Weights of a small mixture-of-experts language model, trained from scratch on English Wikipedia.
Size: 13 layers, vocabulary 16384, 88.3M parameters.
Experts: 24 experts in each of 13 layers, 192 SwiGLU neurons an expert, 2 picks a token, a sigmoid router.
Training: a variant of SOAP for the experts, 469M tokens.
Below are experts of layer 8 (counted from 0) of a mixture-of-experts language model. Rows are named down (a neuron's output weights, with its number) and show model dimensions 192-255. Each number is 500 + 50 x the weight over its row's rms, rounded and kept within 0 to 999. Numbers have three digits each.
Before each expert's rows: a language model's description of what the expert responds to. This comes from a sample of Wikipedia text that the model never trained on.

# expert 0
Place-name words. Place nouns and the endings of place names after in or of, such as County, City, University, the rest of Belfast or Fort Worth.
down0:522514453451410484504553449527477475495515552563555469438447568402430445571410541564460485491512449479499548489579395534361491489483604454533570552529576459412508487411518523508485576493457576
down1:374542525464492535436552518552475485481498488507444423483517581515505494569563496487525490543430545476443435484484498541559515474458554519410476602492476472542451459467436601485489536495593504
down2:421600513444490446500484512564521492565571522589473500464574569561457471464478499494501430546546506504498391489558514479524522481507473501533566533446533521531538478586483571453495413515507392
down3:491632435491448553588485474534617519563556471524539554462561528477525504491521493550482603540490469568507456509541434506556552570459411502380425598569492510522543417547517536573605487476477433
down4:498579518544525389549450576416483432521592535411546513443499502459569518529572578426569528497383489598426555563476495560416569523472497502526477479445551560556466510483502445426497519400503420
down5:533435540473477597542490544508482475495536428485447466517511513465490490538497546497459551507571517492473513501550531420583537473415517717490542483475477395529479444532497495489466457520520538
down6:461480549560590564585506528428407450497603565540470502442461461500451503554516503506472524519530524532501535518490474442552523434510571528528413526394468474558497665424496596478506522474596526
down7:497450464434419450529498491600507539454484529496501446599468521434553587515445450464414520495518531527564530500524617384455555551476462463495395555518502486445505419511544573522491495548491522
down8:543433564587578473506500489450487491549487577465505432555433551407587509490461545528479438530534463500548546512539506490485526484487509409577509590478471552426495519553453490537523521488525527
down9:474451545455503370504469584489493625488568479466546561518506541511502448534470502596503433521431470504456503548510512486502531490451535493425558616490567516575409447468498510472482497426635440
down10:514448586496434555564464450376536541470452470456425412567471469450443501388506369492493447485442514589559546453432487513546460447452583527545481625536458489533469441560557440497481494464464498
down11:461488433533442509511601533584487398418410498487453510483523512506577549533411545529496557478458445507603401524512513531508490507546501509473433547459542588490465414424600436480463543536478490
down12:525556557424537519498571447596549527477526487484562579485535513563552436427474415495612577482507466486553585580513477404523524343446515525480440445491513471407544571493482548453536494458565509
down13:502540486489522476516420558423525484446479400507514451552462481510506406479536517464494448557543482443570542520567562499532505436469441470532445482496558456581495567506471494461457497460525500
down14:521479549576480535496578412465537505406448493546436595460508498461473459440533518455532468468552453535440509473560509404495542462460508542507586512426505480470552494478561451466379523455551510
down15:510497491471485522470492542443564457474409437400523413496511552466460541477446516493416517522471519421540532498396414504611483558410545456507463478501500428533485556483547505439459548512530546
down16:570460468629538465500485594514494536424463576564539486532492541461610455355549558418577543455509470526450449468469469423550504523459478516517455540503496521502447542405523392527424484455376539
down17:557484538454513427602412461567601566550529467563513431562598510529542551499525523480560478524507556570493508525503596504588520481494528495485495476487536510592518525476526526510513506492392498
down18:480555524429585476506529423424466521511467515532463468547429466422506395576487464496571432465516353565565563395469437535544546519577529478479480516443536534472548466534517506431596504474478453
down19:554543481430515517472479532492549491429498575520494462508522507426604476492497513490499458458469503459543565501429519494493486560330534504544507550550465507552577471481492543482563585516473482
down20:555429464588560581559538540519503451477524580422579556520564497496537502528478477407527580540498460551595466538489515476537525522422579455496583558519535499555513454616477488486538551633491462
down21:536521509508513428421493478433470437546562554452581389509432477401518455456466590376562510560564501401520500469530468451550521495423455496563505528501539445472518420480468515441563495510435541
down22:411579516527453427478498489445563507460498524490439593462618446510447436517527543507560488535535464437493521563512491394486546533584419479472540463498502521560392439504576419468472532496440502
down23:506518575593543522485602612514448482467453495457511522518433501535524616499523406581428539453577503460595462459451482539508444478620503468416470496481549569499573527489430482532491503518500616
down24:397515572473568465566461439577481536582558496547476549430455522552463456426502540499513518444516444544463508475466489587510491493437516526492497538521479554506551494571522560489544485570512529
down25:498523428506572450529529497483525588519487467538569592529450499398436621378525526540503556507468466594463484547486566512394553489440586557576496514432441483500506523509568487519550544503446556
down26:551491580497562491501455453568470428522460486486460497499533555573442523458430508503502527480457519389540449523481527542513510463428470530460474440510405503525499447476479482531520508591473434
down27:516490448552579507517553473425504537399531458570506540457492485517441538516559533409506544519464448599509479552502495469583526513402504512514521491498489502493394542506542433491506493459398509
down28:490570489453471427466560541498513488479490481529512540439544565483555489458499550558506512452502500532528434494431519503478470474403480521532547503573561450436575502531507521424497572501530566
down29:505430411545573497534510502501410464496435534489451411521602573602485553443566466431537486518529504470512469569530516544477428508539533599521363533484560511472463504574544485530534481515523459
down30:485530455501512362531573419488457486540552454389523516510560450567466460508506436509471555536428459421486516504571587494452553447516503504458565400506569396467518496545509503597522554472569572

# expert 17
Surname endings. Final pieces of surnames and foreign names before a bracket, comma or line end, such as -ić, -sson, -ini, Bl'ume'.
down0:474522513503582466529514484482518653494467478522490507490501512500574532489442429415493441547483417480410544499467492579512464513455558485508545513476429559429521523420457522593488519449559517
down1:527484498501490478438530577589534557453482479509507549534596521536502640561409515524405462475511505353510445558519503540474524490463510416574460541532451552487563556485446584473508524553502541
down2:506466480501536506533428389470499572559477526430548518421581432515483489502492444509487469424482534372548525545491551577547495581477498464461515546539467539463398510413517476502498478485481504
down3:446544535519495498530501513578500485518415517503516478546452581472533469509530505468499550499544457497443540537569466573385525550452531463473516504598506508389435472464490430550601450524463408
down4:427513434528502449484440478525487467469569469522468475515459380482483522584412500468598424514520527536456418506436396530514566488506497511556475560552533397537563575478510484479565524472545468
down5:437486453542488547475572485534587475516547513460431569501510485559465572562653515474506516519453415455483523501519545582539597475520568451456413516534441540522534510553460427478456440555480474
down6:536462478502500549431483500486509543530497456485464470523469467473507490473483589561492447460409530348472537532487390479381467468487420549482618500538459483480389526461485561527570523474539377
down7:455434554401460551506557506440605464520368494496526529544535537479531467550557496537496482463466488485592481537483521470567443530539572422449568466581527492481495570453503480482503530502519392
down8:504435501497567549452481500571546539529570495507551490530518610586425517525459565455538535516524543461523508457369492494497540558489466532457510500482561504598437461439502495481449534495547491
down9:436497542403476542529522550541525414434512613497554533403497481477461447456506397530552448518433400495499515569452442505543483496559424543537387444480517571451492444444533483546565528550440514
down10:427510453511474545412526461402536565463465465498525560484573501512464494544544571517541538498617455513519615538519575568488450436492601582464518505524494473540461484479574488582352506459431483
down11:440578476483443442512392460459545528536480457472437602452549496514484478482574527408466370398563523510480503477436586477532604469493480450492522387566528455481454564614469470465532527480435502
down12:503511461509531513484444500501511536471595535554522438522440471458518564515468524477536423521447570512506445490476461411456496488466395499460492570453558495561464484517471489529583549523480508
down13:526577578555589557541490560501447584482473500461494517563510603565453591482547467514582439517431479459592534577565494481512499437527499454528467476482494478495430395455526551521478431396500567
down14:422522436416534505553547544522448443500461487478513487556481465582469562531480600545456593436550452431513562532530483387470477424499474500492490573519498492554540517506508501434494509442593423
down15:580532434498518521527560495637461453479593482561498454496443526431474535516535522417467533526513493440521502433540534481498484467512539490580508539485499544574471473422535503473589521511524547
down16:446491480556519453396463631435532554494506491446468504428508519453441463431532530442582453485442360513495481579483594483552486453384498486475452607502535462473517421521526483487439509461426522
down17:521511449513443528482468507491552595566463573432530507394520594533591563416496564495513523507498532442497460490460482473416488517343582507511524511465467505486510517431518538532442504508467510
down18:511574546505411525426457481475594615529454502469493475510524492518578488470470465496451484354469469497511483470546592514480573545507422583494537514526586517536434504531509530445491510417544534
down19:605551547568434464529514555499500591465504535500509509562432495530505534555557546518462467575525526494490445552453455459487497522476527573550515480469482472415503594492452482540453476522476555
down20:421407490596515486499502490393539489484412514526490537464600445511427522489480425495522518431503493577477560434444495478507625546547503557480578488535515473486541473553523467461371455492479411
down21:363488452595559489391486482524503476505429390507435460527506348422451551516418421454530536471425581552430451480499492529478439625639521520547498530493384439539562507475425598519542617434540486
down22:507476491551528488530601512505544482459432518536499501420493463509444498451456591510630482464466421415480499439485537405542518393509565530468541543427422536471547439450539468505565590500499506
down23:378427565469542502466402557477522479587410636474517490426469555566435474524471485506443486470480502505504475469575600527490425439412456468452497571411525419477499499550480459549535461493451541
down24:544504396541423495532453513519509546561504527476515469483447537412536448433538601451513495485455498534516415448580562509444535430541398542442387457506561476520601522545463420544538567563499583
down25:488451514451512436662486517532466615521549486497535660507517480523550566493459464487458540497524521507495417451388384403613527406462446520421474535453396541501520436454458516470415523496477488
down26:438485511555503558446475529434525508514483580406523505418582458575428511465523483464472546443578429462520525560469489604586599522529477377459564513468401437538538496595448549585504505493311451
down27:573584581492470540522464480393457589518598441472559554480464395438474352396533452476449554508380400505547459485436543456574559469556502461567436493580608480493519500415456433581495494535487490
down28:465451495519428426481513591526435557409465523524564547514537472484521620479549558536415533510510481410424493441529511497487472517519542530580453545559519475454573441434452444519451502509548508
down29:436486537481521458448429448481494406427469515526490492473582490494544499462528565574445520464540526480434471463513450450555468469545486541439553465533523499548480418502485515541524458494527520
down30:555480478497491436485458527506478538614448506493514556514571465561507529436481520594428355518412559414573485517432576526382548406384473525499571569594536496454453532494530512448521591513509493

# expert 9
Mid-word name pieces. Lowercase interior pieces of proper names, mostly places and surnames, such as Casabl'anc'a, L'enn'on, Ostr'av'a, Kalim'ant'an.
down0:538450540409535514434485484528421534541518565447508521434417496514449534481548404502535468614480544495488527457485562490460470454480461461519566529519468489584497391389598461503516560405535625
down1:492531476477382529521503530491546520543404550519457570556546430364500525484469413415493606501505658409507530538516508572496567576518427399543552615503477522492465432406475508574559539514435538
down2:437540520543508482439480527497541339592482534467441589496528570420524489489526532412426530588444507550541573568554407463462517576514470552488514533392503453530461516519420495504391593506494426
down3:522553406510541522497522439574519547481446561497562488502536523539537491540524494528486553476510588466516447481471572477481482610496562437486561486482515505543470567433510609464417491426547537
down4:583530513505553445585559472430528418453536553525464423405429433481508551540560499563544511549433434623525437481414469442434446548479518558567551514541459521464509460530523488466538534453606471
down5:508449520568464514459425495455557522465484532471518520526494499456509624562506473575533549513559560513489625454535474528423508459540512505498562401478468483399515531443553434554483406524480522
down6:411465496540494447531513496501464391579563534485509476489490596485533497498479419603567576540471565553540577498516493515438484456486430452503612480551535420541471560466487565604572480530467427
down7:385440520552414511493450583458517503466426483443455475470564510501575443546511406555485487502520493474560560558503545483413538532493500510462570503541440445555548543510600422476502474524511342
down8:525603435531556435542492532612430522532479416507626460511518540471451555540534459481583419573406665407460472533493564527515608432625567443500480545451485547489497471454492515505487431478569453
down9:598428511497436502667497550543536358518465536483508396492440462622476586507551509524589432498485415466604509437537551477523586482497440482577458414566445564497511424547501508498510503538501581
down10:530507528466533562499474546443485467469569566521512502466490465541463426485424528457501538500563461541510504555570497508448457508447462502522469520392558467567527562569541592476439470455466619
down11:504511557456511481441564477482504503404508520471489504531506558510477453486529526491503508575501509528426575558479493497482559461505458520605544482519436509542502492512520444522554476501459467
down12:543586401527494526527397513543456587508466431474498450518562509494523604517465600484463541575527486524580455469528543473479455552520556526440531528477509521543439512518507489483485495549515424
down13:500488429516561587517496486508492512558475494412453464398529521500524438567449491538565579433474469468526543466575497505478516488534427562506501546481511565491519460432549488479487481617527616
down14:549469578548521433525490495442501483533582555606541549530501626562492509495507539530376511353552473559499478512438587537520492535549544573484431570563473539481495535483457474513496475588595540
down15:560480533469523468631483438537423447518409562481511609581490420546418477572419494462463562484465498544427469504551612487586458567473380506470427505424528510567441557490570417410491509546431475
down16:510457526473432498518489613594525486433510579478593497503540485532437496542548572472499451567402479480496524613541575431557502547431467422490544515504491557588415454484534463465448566545531443
down17:471520478469567479560576481426559564501476544425525443489418527459392511521530458500397492476382580471522438519471509446487520543461356469484480519457464465489480525514519558545450577464473515
down18:555547463503567568474608552336513528490553507519528561513581560492499558459524470594456549506423547432509474416470530554530529435404416470585468535546487500580650525402516518504516448461471556
down19:541513591556543504486432510488457513488533426454548445501398629439510497523524441589576519546357472487461427529434487496477432488432442577546434502442504474586366515465522535487489535463539427
down20:607494452575518479506521504453483579526671523513502512525571320451485492484547525507380496440485521506493484488521377505513529489448445519499428546503497501485443493483450498552537437418509544
down21:536511483490448457543465539486461544524525460625523496445617503418451503489444434484472469485530448491552572555528496481547530364599435439428451555475483432501448448518424502480498469490481516
down22:498491546476509472530432445524597512544394545477582516535483512497514488407531534470474492556524533460504522592543508516521423554584429463421444523551501508450591503496581546471498571500591463
down23:435481415496528399437419521503497460562513503416459505539504623483476533497485534494425453517498534528558503451540538508442452488492504491545439510443582499491566559597517459451495436410546461
down24:479523465421580501460530494453460544595415572570481452517389590566573561444590531497481545451437468580515497558560486443414466450510519518522423516517520606573491478506519454504521598447453536
down25:563518474495474544546474521496356491372558470524505464505531503527551476463582495515612528475487459452466525503464495557568536525500491495481516426536433515525522450496467486476401494476486436
down26:481532543500563469481526511530332411491476537473467509518483556493498466627535532552457527537517579436486584484441410554424471543510510478529489496497471382497397420632384473521575539453428433
down27:567504531471481450579401484520495461475429410459512517517488492495480454417517476434431513480463461457443403429413503516449501441564526489469459466473542523535511517475386598508596480461527526
down28:491434555498461493503461469595444518485538445531438485482608536482526475548431522533558427637484615507444465500532501486544541464535434505500432539511444548434399447426447549460499463428460523
down29:465456509555448465461525509492533528466453499510561495454533578497430531561510512471479490541535424422448556507554544432524538477538450384594558446489552474491569425535441500527450472398536528
down30:504602532421566453429539524548451473460480517479466652506404528548441526546478510454473584535478513542587584463490480523480528567485351531412471503516524525521521479432486547462506459422493451